Weights of a small mixture-of-experts language model, trained from scratch on English Wikipedia: 64 experts in each of 10 layers, 4106 steps.
Below are experts of layer 7 (counted from 0) of a mixture-of-experts language model. Rows are named router (the router's row for the expert), down (a neuron's output weights, with its number) and show model dimensions 320-351. Each number is 50 + 10 x the weight over its row's rms, rounded and kept within 0 to 99.
Before each expert's rows: "comes before" lists some tokens at least twice as common just after its tokens as in all text; "raises" lists some tokens whose logits its average output raises strongly, later layers aside. This comes from a sample of Wikipedia text that the model never trained on. Tokens count by the router's weight.

# expert 53
comes before: " the", " a", " to", " his", " that", " an"
raises: " the", " a", " ", " an", " one", " to"
router:40 56 53 48 57 51 43 64 45 41 59 44 59 53 48 45 39 43 47 67 45 68 57 43 58 51 65 53 49 46 55 39
down0:60 58 45 48 38 67 54 41 65 47 29 46 37 53 43 43 56 47 46 53 60 45 52 40 53 54 50 51 41 48 58 53
down1:51 49 45 37 43 53 43 40 65 41 52 54 54 72 29 45 48 24 53 51 69 39 46 54 53 39 36 54 60 53 61 61
down2:56 68 35 40 46 63 39 60 41 61 73 38 56 60 61 63 50 26 45 58 46 47 48 55 47 68 53 42 66 52 29 54
down3:44 48 44 65 55 63 78 55 53 56 61 50 48 55 45 36 60 55 36 59 31 32 54 44 28 42 50 39 49 51 54 59
down4:58 37 47 64 44 48 55 67 69 45 63 58 50 52 48 50 41 50 56 27 64 41 47 50 47 44 40 53 52 57 48 60
down5:54 57 48 40 53 65 54 50 40 66 39 58 46 48 58 54 77 43 35 41 61 63 70 61 51 57 50 65 29 54 65 54
down6:40 30 61 45 51 55 51 42 58 51 33 44 61 69 35 43 58 43 61 51 69 59 37 60 64 47 49 32 42 35 62 65
down7:65 54 52 38 53 41 49 51 55 34 43 42 35 52 47 45 41 51 44 57 37 57 60 46 38 56 42 45 47 60 75 62
down8:61 61 45 43 56 64 78 55 38 36 42 47 52 53 60 40 52 52 43 43 23 58 47 31 43 54 42 60 54 55 40 50
down9:55 50 59 57 47 40 34 72 70 35 34 63 42 53 38 39 59 54 46 46 43 54 54 46 59 58 39 49 39 61 47 58
down10:58 55 26 44 46 44 50 41 34 45 42 47 65 32 44 40 49 45 56 68 65 59 48 52 50 45 54 60 64 48 34 65
down11:66 56 41 61 38 41 43 32 65 47 52 48 59 45 43 40 45 53 44 60 41 49 57 71 42 50 49 41 63 35 35 64
down12:60 42 67 51 41 35 45 53 50 45 36 51 49 42 50 41 48 52 59 62 43 38 64 67 47 40 35 36 44 40 57 50
down13:53 38 41 54 51 66 49 47 58 58 49 66 53 45 49 55 38 52 50 66 48 44 58 71 39 36 52 43 50 42 39 44

# expert 50
comes before: "\n", " was", " is", " be", " had", " are"
raises: " ", ",", "\n", " is", " was", " a"
router:57 47 46 54 50 46 39 54 43 54 59 29 57 22 38 36 44 35 39 54 56 51 59 43 58 51 60 42 45 43 43 54
down0:53 45 49 45 51 56 67 45 72 57 64 37 38 46 51 49 55 50 52 47 60 45 51 42 64 56 62 40 59 67 52 50
down1:38 40 45 43 58 48 56 46 66 55 53 53 64 57 55 47 46 33 51 63 46 43 57 61 50 51 60 66 58 41 53 52
down2:50 48 58 60 72 70 52 49 55 46 54 47 42 44 66 62 54 34 45 65 43 47 43 44 66 39 30 49 50 48 59 69
down3:18 46 47 49 33 59 52 50 69 34 59 62 40 45 51 51 46 56 40 44 37 30 53 50 50 46 46 44 42 54 57 52
down4:58 42 67 65 51 47 54 48 55 67 62 49 33 77 40 50 54 48 31 45 44 50 48 65 36 64 28 54 42 56 68 41
down5:47 55 52 38 62 55 48 50 53 56 33 51 56 68 52 43 50 47 40 49 41 43 63 60 55 46 33 45 62 61 57 46
down6:66 52 60 44 54 64 48 45 42 43 57 33 47 38 44 60 50 53 54 60 70 58 35 62 68 54 44 43 44 41 43 59
down7:42 37 38 46 57 61 61 58 61 37 38 30 58 50 48 49 55 56 48 29 46 62 52 54 57 57 47 26 48 52 74 55
down8:54 57 60 38 60 62 65 50 40 51 35 55 62 61 40 49 55 62 47 39 42 54 47 42 35 46 28 51 54 62 48 59
down9:48 43 32 45 53 61 61 43 62 39 38 53 43 54 60 48 57 58 43 40 51 41 50 56 54 50 42 62 36 56 52 47
down10:61 49 41 59 38 29 57 55 47 51 47 36 57 48 76 57 57 49 48 45 59 50 49 52 49 54 38 53 39 57 46 73
down11:68 57 28 42 48 28 63 59 58 50 50 42 51 41 63 40 65 45 46 42 49 42 54 51 55 63 28 64 43 47 50 56
down12:33 47 63 45 56 30 24 45 62 58 31 31 56 51 36 51 34 48 33 54 54 56 40 63 44 54 43 46 50 55 47 38
down13:46 57 56 54 32 50 33 57 38 52 50 64 44 54 39 53 49 46 42 67 29 49 57 64 53 50 57 52 51 56 42 54

# expert 29
comes before: " the", " a", " his", " an", " its", " her"
raises: " the", " a", " an", " ", " A", " one"
router:48 37 51 56 40 46 32 56 47 41 41 44 75 38 30 57 47 42 34 57 64 55 69 43 56 47 44 54 52 49 74 36
down0:49 62 40 48 55 55 72 36 66 61 58 61 62 34 55 73 52 73 48 54 39 53 55 52 64 42 55 45 51 57 38 64
down1:47 48 58 47 48 75 50 39 71 54 43 41 50 51 68 50 43 44 50 53 62 53 46 67 65 43 50 46 58 59 62 63
down2:54 58 46 49 54 53 32 47 51 48 75 43 44 23 37 63 52 39 36 31 58 47 53 74 65 45 41 46 65 63 42 49
down3:46 50 60 52 44 60 56 65 42 53 60 50 47 59 48 54 38 65 49 64 48 43 59 38 75 50 33 46 68 48 51 36
down4:45 48 52 50 49 46 58 44 58 40 66 42 59 44 27 40 51 47 37 50 37 29 53 63 31 45 39 39 59 59 52 78
down5:57 34 51 57 39 60 52 43 68 49 67 68 59 53 43 59 53 54 41 60 38 39 48 49 35 54 45 55 53 48 38 47
down6:50 36 62 54 36 45 54 49 70 47 49 43 63 54 41 55 52 51 61 59 54 53 46 36 50 56 60 39 48 43 42 46
down7:51 35 62 53 50 47 49 61 70 66 31 65 49 52 53 36 51 65 51 41 28 48 58 43 42 62 30 41 43 60 76 65
down8:66 41 75 43 60 57 64 47 32 49 83 45 54 52 54 38 21 35 65 52 26 50 53 49 61 47 50 42 39 39 49 50
down9:44 41 50 56 41 58 47 56 66 44 33 50 49 59 62 51 73 49 51 46 51 46 41 55 58 53 45 44 56 65 47 44
down10:49 48 47 42 57 41 37 58 42 45 49 47 55 48 76 46 68 43 71 61 60 56 54 56 39 47 54 35 42 26 53 64
down11:64 59 31 44 79 37 56 43 55 42 50 63 54 40 63 73 63 51 45 61 47 53 51 44 56 55 52 35 53 62 56 48
down12:51 51 72 33 55 35 57 37 36 52 64 64 63 52 70 49 40 52 70 68 49 68 47 52 38 71 45 42 51 54 55 33
down13:59 54 62 48 45 43 49 58 36 51 72 55 53 57 42 58 47 46 49 49 42 55 57 43 44 31 60 47 34 56 43 42

# expert 32
comes before: " |", ")", "N", " (", "W", "^{2}"
raises: " in", " (", ",", "s", ".", " "
router:46 68 63 52 44 54 46 42 53 45 39 50 52 39 41 36 41 36 52 67 44 48 68 41 59 57 73 57 37 45 42 54
down19:55 40 36 48 41 63 36 55 39 61 56 61 44 50 32 39 42 73 44 47 39 50 46 50 51 51 37 48 52 57 61 55
down20:50 40 49 65 40 53 59 49 42 45 38 51 43 48 46 46 61 50 47 58 46 69 62 62 41 41 54 46 50 52 60 47
down21:40 48 30 53 60 36 38 64 51 43 38 51 51 48 51 71 53 47 67 61 30 57 37 44 36 61 37 62 42 56 41 34
down22:58 56 75 38 35 77 49 40 52 63 56 45 53 52 46 47 45 49 54 54 56 53 38 43 39 46 37 68 61 39 36 51
down23:34 49 74 34 35 44 49 64 47 65 50 48 64 45 39 61 43 57 54 41 38 54 28 60 48 44 47 57 62 54 54 54
down24:39 40 57 58 70 29 38 52 52 51 34 51 31 43 43 47 53 57 47 52 48 51 47 44 30 41 48 70 51 62 35 58
down25:65 41 64 54 45 46 52 54 54 52 51 54 31 44 63 55 48 47 41 56 49 39 49 52 39 36 37 39 59 54 62 29
down26:57 61 55 51 60 49 46 44 48 50 48 44 56 50 45 52 61 58 55 37 64 37 46 44 58 52 42 52 45 35 41 67
down27:47 55 36 38 43 52 58 63 64 53 44 56 34 45 38 46 42 33 45 56 47 57 57 51 67 55 52 51 25 61 53 53
down28:57 60 61 37 46 42 36 43 60 41 50 45 77 55 41 45 40 43 59 48 51 33 53 58 54 56 69 55 35 43 50 40
down29:35 39 51 52 50 51 36 68 54 48 50 47 56 25 52 51 48 47 61 46 59 53 79 48 63 52 46 67 34 56 40 41
down30:45 39 50 53 51 46 45 37 42 39 43 42 57 64 45 55 62 69 57 55 51 76 52 47 67 44 34 54 62 39 51 43
down31:23 43 69 48 46 53 66 66 50 46 56 56 55 64 56 48 57 54 55 43 28 45 50 38 42 48 60 40 59 36 61 41
down32:78 44 50 52 47 52 46 61 61 55 41 44 30 72 48 58 48 53 54 60 56 44 52 46 46 40 58 46 68 52 44 44

# expert 7
comes before: "\n", "==", "===", "The", " \"", "In"
raises: "\n", " ", ".", " a", " |", " ("
router:51 51 67 50 34 53 45 64 54 52 41 37 65 40 50 37 32 41 39 68 61 76 50 50 51 50 66 52 35 49 45 38
down0:47 43 82 57 50 56 47 33 59 62 67 41 53 52 63 51 59 53 47 66 52 43 70 52 63 58 51 51 45 54 62 44
down1:44 75 62 50 43 56 58 50 40 56 70 53 55 37 55 57 42 24 29 40 52 41 67 68 55 48 46 51 51 50 27 44
down2:52 54 46 56 65 77 36 60 53 46 54 41 39 44 75 52 52 33 48 51 60 29 46 49 55 51 38 58 54 55 52 44
down3:33 47 58 56 47 54 36 63 51 48 52 46 54 55 54 45 34 59 54 46 44 42 41 51 39 42 45 54 35 56 47 65
down4:57 35 66 52 55 48 47 61 63 44 61 44 45 54 52 59 58 66 45 33 37 60 43 49 44 69 59 54 63 69 60 46
down5:44 39 49 59 56 40 71 45 44 54 47 76 62 73 52 41 60 52 40 56 59 47 58 47 31 22 59 66 50 56 49 51
down6:59 39 53 38 51 41 62 42 38 55 46 49 58 61 40 75 47 53 36 45 51 59 46 55 52 54 44 56 55 45 35 42
down7:56 53 33 58 43 72 55 53 59 37 48 52 54 34 42 53 47 59 63 46 36 59 66 47 54 52 45 47 45 54 47 50
down8:56 44 50 39 67 65 67 24 45 45 51 63 63 52 44 44 39 51 62 51 37 54 59 37 59 48 38 53 41 73 70 51
down9:33 48 43 24 49 35 40 47 61 33 47 55 51 51 47 49 53 39 61 47 41 44 40 54 41 49 56 57 42 44 41 69
down10:48 44 43 60 75 52 40 63 61 26 54 48 42 53 65 53 58 48 64 53 51 68 49 67 49 50 48 49 39 40 43 63
down11:57 49 40 51 26 47 57 40 42 55 64 55 63 57 54 51 58 57 44 41 42 51 41 65 46 54 45 53 56 59 56 60
down12:49 39 48 44 50 31 39 49 40 56 50 58 59 58 62 42 61 46 52 42 42 33 57 48 54 71 60 43 54 50 68 42
down13:61 65 51 58 46 41 33 38 49 42 42 55 42 42 46 54 48 43 44 57 60 57 63 51 48 42 47 34 50 56 52 47

# expert 45
comes before: " |", " 0", " 1", " 2", " 3", " m"
raises: ",", ".", " in", " (", " ", " of"
router:49 53 53 58 46 44 50 50 49 49 45 45 65 34 37 48 39 48 44 70 62 60 63 45 59 59 57 44 44 43 56 58
down0:52 69 53 56 68 64 48 42 66 54 49 58 30 68 62 55 38 47 49 62 45 58 55 44 60 54 76 51 59 49 44 41
down1:60 50 43 45 49 66 52 51 43 41 57 56 28 45 45 46 41 29 69 36 48 26 68 47 49 41 36 54 71 41 48 57
down2:51 57 46 37 52 63 39 48 51 59 54 42 46 43 55 70 44 39 56 51 44 50 45 62 48 48 62 52 50 66 26 58
down3:50 53 50 59 58 54 35 58 31 35 53 41 52 41 72 51 30 43 46 48 37 47 45 48 52 43 57 36 41 45 44 49
down4:57 32 38 51 54 47 50 60 57 52 59 51 63 56 44 32 62 61 49 34 47 44 45 46 40 53 45 52 24 46 60 53
down5:57 52 48 55 58 43 43 51 58 52 54 52 53 50 67 49 64 47 50 53 66 43 63 69 49 47 42 52 47 66 37 42
down6:53 40 66 45 46 56 38 50 38 57 42 50 46 66 49 69 39 46 53 49 63 55 37 44 43 45 55 42 72 72 62 65
down7:62 42 49 53 59 52 46 44 47 58 57 45 51 52 47 47 50 57 47 53 48 43 57 53 51 55 48 32 54 72 61 35
down8:51 57 50 47 49 69 53 37 45 38 48 69 38 59 33 55 52 37 46 48 48 57 43 37 38 48 46 45 50 58 40 52
down9:39 55 49 37 38 50 60 59 57 43 38 49 44 62 38 53 68 38 50 47 40 66 40 42 37 66 49 64 45 60 31 50
down10:55 49 57 53 69 33 34 66 56 74 56 39 54 49 55 39 55 59 42 40 59 56 46 61 39 37 46 52 51 39 55 48
down11:54 60 52 58 57 44 53 59 46 57 61 37 52 60 55 38 58 47 55 43 51 52 43 68 38 50 48 40 56 48 45 79
down12:58 33 46 42 68 25 51 51 41 59 47 54 56 72 66 55 54 53 36 50 61 54 49 65 42 58 38 52 36 45 56 56
down13:63 57 52 52 37 45 38 45 73 44 39 56 37 53 59 56 45 44 54 61 50 63 56 54 42 38 45 43 61 59 36 39

# expert 36
comes before: "-", "\n", "|", " ", " 0", "The"
raises: "\n", "-", "==", "|", " "
router:45 52 44 52 46 48 36 58 44 34 50 46 63 31 16 40 39 44 44 50 61 61 65 45 59 52 52 60 35 38 55 48
down0:50 61 65 57 42 57 70 61 58 55 43 47 61 42 67 50 45 54 65 53 44 53 37 55 66 31 51 51 54 50 36 50
down1:65 51 39 44 57 49 41 44 49 49 52 44 47 49 31 35 68 43 57 65 58 37 63 51 57 47 43 58 49 40 45 46
down2:64 46 46 50 62 68 55 58 56 61 60 49 47 40 62 50 50 35 34 55 51 56 28 39 46 32 41 42 53 49 48 44
down3:46 33 49 45 49 68 55 43 47 40 56 49 58 52 52 60 53 51 48 74 62 59 49 54 53 44 52 43 50 54 43 59
down4:59 32 40 46 62 38 64 57 62 49 68 60 36 49 45 44 68 65 45 37 48 49 48 55 41 56 42 62 58 58 56 57
down5:50 50 56 52 59 75 56 53 55 47 40 61 23 57 61 47 50 49 56 47 68 48 47 41 56 49 60 50 59 58 48 63
down6:69 55 46 44 51 56 46 29 42 46 59 51 63 63 50 58 49 48 61 42 58 53 42 48 58 42 69 49 59 45 42 49
down7:61 30 47 48 41 46 45 51 59 41 36 52 37 64 36 38 39 58 39 43 43 60 55 57 57 53 52 40 44 53 66 61
down8:61 58 53 44 60 40 45 33 42 38 68 76 55 47 42 55 54 47 60 40 33 65 59 36 41 44 45 46 67 49 38 38
down9:42 42 42 46 44 50 60 55 47 39 32 40 61 58 52 52 62 52 45 39 35 38 27 45 36 64 40 50 48 42 30 47
down10:49 59 54 55 52 39 50 37 63 48 44 45 58 64 61 52 56 45 64 63 37 57 56 61 52 63 55 61 60 34 37 60
down11:53 62 45 47 58 49 52 32 56 56 55 50 38 51 46 52 60 39 35 51 57 38 47 50 51 43 62 50 48 59 48 46
down12:40 47 67 38 62 19 51 51 58 48 52 49 57 58 57 58 55 48 31 51 61 50 33 49 45 70 49 47 43 52 57 54
down13:64 60 36 56 48 41 37 41 52 63 49 41 42 55 27 32 38 49 62 57 43 52 46 63 41 45 52 43 48 58 30 51

# expert 56
comes before: " to", " in", " by", " the", " a", " on"
raises: " in", " as", " to", " the", " on", " at"
router:44 51 48 55 52 51 38 59 47 44 49 35 78 47 30 48 36 59 47 62 60 63 58 41 64 58 55 36 41 38 50 64
down0:46 40 50 64 65 59 66 20 54 62 51 56 63 41 47 60 45 46 52 53 51 47 62 68 43 56 56 42 50 69 45 55
down1:62 40 58 41 52 77 48 41 51 38 54 61 61 50 57 37 49 48 53 52 38 53 53 60 50 63 50 32 43 40 76 50
down2:47 52 45 57 54 55 42 48 47 72 54 48 40 32 56 75 51 39 44 48 62 50 43 44 53 37 57 34 44 49 39 55
down3:54 47 48 58 43 51 51 32 58 42 58 58 56 43 57 39 45 71 49 63 58 33 43 38 51 37 30 50 51 52 62 42
down4:58 52 58 36 74 46 61 57 48 51 65 49 45 55 57 40 56 53 62 41 62 70 47 49 43 48 32 58 66 38 46 58
down5:61 53 49 42 58 67 50 45 43 53 57 63 57 66 72 52 53 54 38 42 49 50 57 60 57 34 36 57 44 45 54 46
down6:54 65 66 39 49 61 50 49 53 60 37 39 62 55 61 71 40 48 67 62 53 70 48 30 58 62 57 44 48 49 55 58
down7:53 28 36 52 55 49 66 39 55 34 26 55 54 39 34 53 53 54 56 37 50 50 47 50 50 65 55 37 43 70 66 58
down8:55 52 64 62 46 47 42 33 43 65 59 50 69 53 68 40 59 41 65 43 42 41 58 42 49 34 47 39 55 47 57 47
down9:56 40 66 66 58 35 64 56 48 46 36 43 54 47 48 41 40 62 39 37 52 38 36 51 43 48 43 58 44 51 41 48
down10:47 44 41 29 40 45 57 55 54 46 46 44 51 42 60 50 74 25 50 67 59 48 52 49 52 48 60 64 55 51 41 40
down11:55 69 43 44 55 59 58 40 59 62 42 48 50 51 53 54 68 41 46 66 66 40 45 64 50 66 51 34 39 55 46 49
down12:46 35 66 36 44 51 44 32 41 52 54 53 48 61 53 37 59 49 64 47 44 68 41 42 35 50 45 57 54 51 41 50
down13:78 56 32 53 54 50 27 44 51 46 47 61 54 57 41 51 66 55 48 46 49 43 37 60 42 50 51 44 62 68 32 46

# expert 34
comes before: "\n", "==", "|", ":", "===", " =="
raises: " ", "(", "F", "\n"
router:54 64 63 57 45 45 39 55 61 40 48 40 66 41 43 28 42 55 46 59 55 66 50 46 60 49 49 38 37 46 48 44
down0:35 64 49 49 48 60 61 49 63 42 54 56 62 48 43 68 62 44 50 44 57 43 62 41 57 64 61 38 36 50 55 60
down1:48 38 54 32 52 68 58 31 44 45 48 40 43 60 69 47 40 35 61 54 50 40 37 46 59 54 42 62 44 68 40 44
down2:47 43 49 47 59 65 59 57 51 45 65 27 41 39 46 65 61 34 49 65 44 31 52 40 63 53 49 64 47 44 57 45
down3:60 58 41 62 53 55 59 32 43 47 61 59 42 47 65 51 39 63 56 53 38 62 53 50 53 53 37 51 48 56 53 69
down4:51 57 48 54 51 37 50 37 56 35 69 50 45 58 46 43 42 56 48 54 53 63 56 58 57 47 32 57 49 41 53 49
down5:60 41 58 45 49 61 46 43 63 32 52 61 53 65 59 47 59 48 18 59 57 34 49 48 38 58 31 53 45 69 39 38
down6:46 58 45 58 67 60 62 44 45 44 50 30 48 46 47 53 56 51 34 47 56 63 39 41 60 32 60 51 42 55 51 36
down7:60 43 45 46 53 45 57 50 61 45 28 63 60 35 55 46 48 50 56 46 40 49 54 32 49 56 38 26 40 48 52 54
down8:35 48 51 52 56 62 58 26 43 62 68 48 61 58 36 46 59 68 69 55 33 60 58 46 51 33 48 51 37 51 52 45
down9:50 50 53 53 39 48 70 48 53 41 32 58 54 65 64 42 55 56 44 42 41 52 42 44 50 48 42 65 36 37 51 55
down10:45 67 55 34 63 48 52 54 64 39 38 47 60 55 51 44 41 50 42 60 57 65 65 49 40 62 40 66 31 47 60 39
down11:57 58 45 44 49 39 44 68 57 58 52 49 46 46 45 63 58 44 58 36 50 35 45 63 47 63 48 47 63 62 28 46
down12:43 36 66 36 42 47 37 53 58 57 39 42 49 68 58 40 58 39 55 47 52 60 45 62 45 47 27 61 52 43 59 54
down13:62 55 37 51 20 61 47 47 63 53 60 57 33 57 40 47 44 64 31 44 46 43 59 53 50 46 63 41 50 49 46 57

# expert 40
comes before: " of", ".", " to", " for", " in", " that"
raises: ",", " in", " and", " for", ".", "\n"
router:39 44 57 55 40 40 44 51 30 40 37 47 58 43 38 56 54 43 38 70 62 49 65 39 56 54 63 37 30 48 50 57
down0:47 44 56 42 59 61 61 27 63 53 54 68 45 47 41 54 35 54 73 37 55 55 47 54 67 39 75 40 47 77 42 37
down1:57 66 47 48 36 45 39 52 70 49 61 59 50 66 58 56 41 45 54 51 31 50 52 62 61 58 44 42 53 49 49 54
down2:50 44 47 53 52 79 39 39 59 55 53 43 39 49 51 55 52 27 49 60 50 45 38 39 58 48 19 53 61 59 31 42
down3:44 63 41 79 65 63 58 52 54 52 60 63 50 56 35 50 57 55 50 53 40 44 44 52 44 44 40 56 50 42 48 50
down4:55 35 38 36 67 44 39 67 44 67 68 64 34 62 57 52 60 60 58 51 45 50 55 42 42 56 35 55 59 46 59 63
down5:54 43 56 52 62 50 43 50 52 62 53 57 58 56 64 42 59 48 46 55 63 58 61 67 27 46 55 52 63 54 51 48
down6:43 32 57 37 45 41 44 42 37 60 35 52 70 58 31 75 42 45 50 31 72 61 27 44 56 42 55 63 55 61 54 58
down7:68 33 49 50 51 55 45 42 54 46 49 36 55 73 56 47 51 47 57 52 30 35 54 48 55 49 61 43 55 55 77 59
down8:53 44 65 50 62 73 61 31 52 47 50 71 48 63 51 56 64 58 70 68 49 57 57 49 47 52 41 37 46 51 83 48
down9:56 51 50 59 43 59 68 48 62 39 46 68 46 61 55 43 40 49 48 42 62 47 42 42 43 52 50 53 31 54 34 64
down10:44 54 53 33 58 51 64 61 54 53 42 49 40 32 59 48 77 42 46 39 56 50 50 53 41 58 58 45 49 31 48 47
down11:79 51 48 51 29 39 53 40 50 47 65 31 39 57 44 59 59 60 44 53 65 36 47 56 51 58 45 46 53 55 37 37
down12:56 60 70 34 45 30 41 52 49 42 44 51 71 71 51 46 70 52 55 57 43 47 39 56 47 49 52 40 54 47 62 51
down13:71 34 43 60 46 36 26 28 48 50 62 49 55 35 53 51 63 60 43 53 45 49 54 47 47 45 53 45 62 46 41 45

# expert 47
comes before: " |", "\n", ":", " 0", " 1", " "
raises: " ", ",", " in", "\n", " and", " 2"
router:47 49 52 63 41 53 49 46 53 44 25 51 60 48 41 51 38 34 38 53 55 47 71 58 53 63 51 51 42 69 57 55
down0:45 49 42 42 65 59 55 60 44 70 39 55 48 52 52 59 59 45 79 43 50 58 64 67 46 38 36 43 48 62 49 52
down1:45 49 48 34 62 67 48 39 57 42 60 65 52 47 36 55 49 43 49 39 44 47 50 50 50 36 41 46 67 52 42 48
down2:45 66 54 31 55 36 40 46 52 51 63 58 49 40 62 56 51 50 48 51 47 33 33 39 50 41 55 44 40 54 39 49
down3:47 69 67 68 59 52 47 52 48 47 68 38 69 48 49 42 45 48 44 42 56 55 60 25 57 52 46 31 41 56 30 45
down4:59 32 52 43 70 43 66 46 43 40 63 57 44 50 45 62 54 48 52 49 47 39 52 59 50 61 49 34 55 54 50 62
down5:59 55 43 60 49 55 52 46 48 51 59 52 43 66 53 40 57 47 44 59 55 67 76 76 44 27 36 48 52 62 25 43
down6:36 46 69 47 42 46 50 45 54 48 52 46 52 47 41 63 51 61 63 52 58 72 46 46 50 57 66 21 63 50 54 61
down7:54 53 48 54 41 44 58 42 66 57 37 52 43 42 44 56 45 65 37 54 46 53 42 31 67 54 56 45 54 52 49 39
down8:58 46 49 42 65 71 37 64 55 69 55 53 67 58 47 54 47 59 63 40 45 63 40 40 50 33 50 49 59 57 48 61
down9:38 36 41 34 46 47 47 56 69 58 30 52 42 58 56 49 58 59 41 52 59 41 40 49 57 64 44 52 48 63 43 56
down10:55 52 56 40 44 45 51 49 47 51 61 41 49 43 49 59 69 59 47 58 75 58 51 51 45 62 53 47 38 34 46 58
down11:45 51 35 55 60 43 44 42 50 49 48 52 56 54 55 47 56 51 29 43 39 46 65 60 62 70 44 47 49 57 43 44
down12:39 43 60 41 47 27 43 65 52 50 46 46 60 49 54 61 51 58 47 54 65 43 58 66 41 41 45 53 55 54 36 40
down13:56 63 51 53 42 53 53 61 56 53 47 48 57 62 39 70 44 74 46 53 33 52 57 44 57 45 48 52 45 60 37 35

# expert 0
comes before: " the", " a", " his", " its", " their", " this"
raises: " the", " ", " a", " an", " his", " this"
router:48 52 54 59 48 42 49 52 54 35 41 41 62 24 48 47 42 55 27 62 42 68 56 31 61 48 57 40 54 39 64 69
down0:43 52 51 63 64 60 58 45 64 71 60 61 36 53 58 53 44 47 54 52 53 35 53 42 61 36 65 47 46 64 49 39
down1:61 54 63 61 40 59 67 31 42 33 55 46 61 54 25 47 41 39 41 74 45 41 50 71 54 37 35 48 53 52 37 57
down2:41 42 49 42 44 60 56 54 59 65 61 38 37 47 57 43 58 38 58 54 60 47 53 46 54 48 43 59 51 40 63 29
down3:56 35 60 60 52 59 64 39 63 57 56 50 56 63 36 45 41 59 48 55 44 34 60 56 54 52 26 36 40 35 48 62
down4:53 37 52 44 54 57 42 42 69 73 80 39 38 48 51 51 38 45 55 25 46 53 31 60 45 55 45 52 55 61 73 26
down5:48 59 44 49 52 63 48 46 59 47 56 56 48 49 61 55 64 44 49 53 48 60 61 50 69 46 30 45 55 61 46 53
down6:42 50 49 36 48 44 47 41 57 67 39 45 49 36 47 56 48 35 67 38 60 48 53 56 48 61 47 52 66 72 58 41
down7:41 37 51 49 43 51 55 53 50 53 28 60 47 51 62 49 69 69 53 47 58 52 61 43 56 60 66 47 60 62 62 46
down8:53 55 65 43 62 61 45 55 40 47 59 52 70 63 55 48 52 51 60 46 48 43 55 63 37 38 47 46 49 71 43 42
down9:46 47 40 55 45 33 59 50 50 50 46 58 46 51 48 43 61 52 40 60 39 54 40 51 45 49 42 37 61 49 47 58
down10:46 65 48 59 66 53 54 59 57 41 52 47 54 53 64 36 63 50 51 50 38 63 47 69 39 48 66 35 64 38 55 52
down11:68 61 48 53 48 48 47 67 63 60 46 37 61 25 46 36 66 59 57 66 39 60 37 61 49 71 46 41 53 47 43 53
down12:57 30 76 49 64 35 53 59 45 59 30 71 56 48 42 59 48 48 50 58 54 50 46 49 36 62 55 57 62 42 59 47
down13:47 58 45 48 50 38 46 36 61 51 46 49 54 68 49 56 43 51 38 66 49 46 35 47 49 51 51 46 49 64 37 53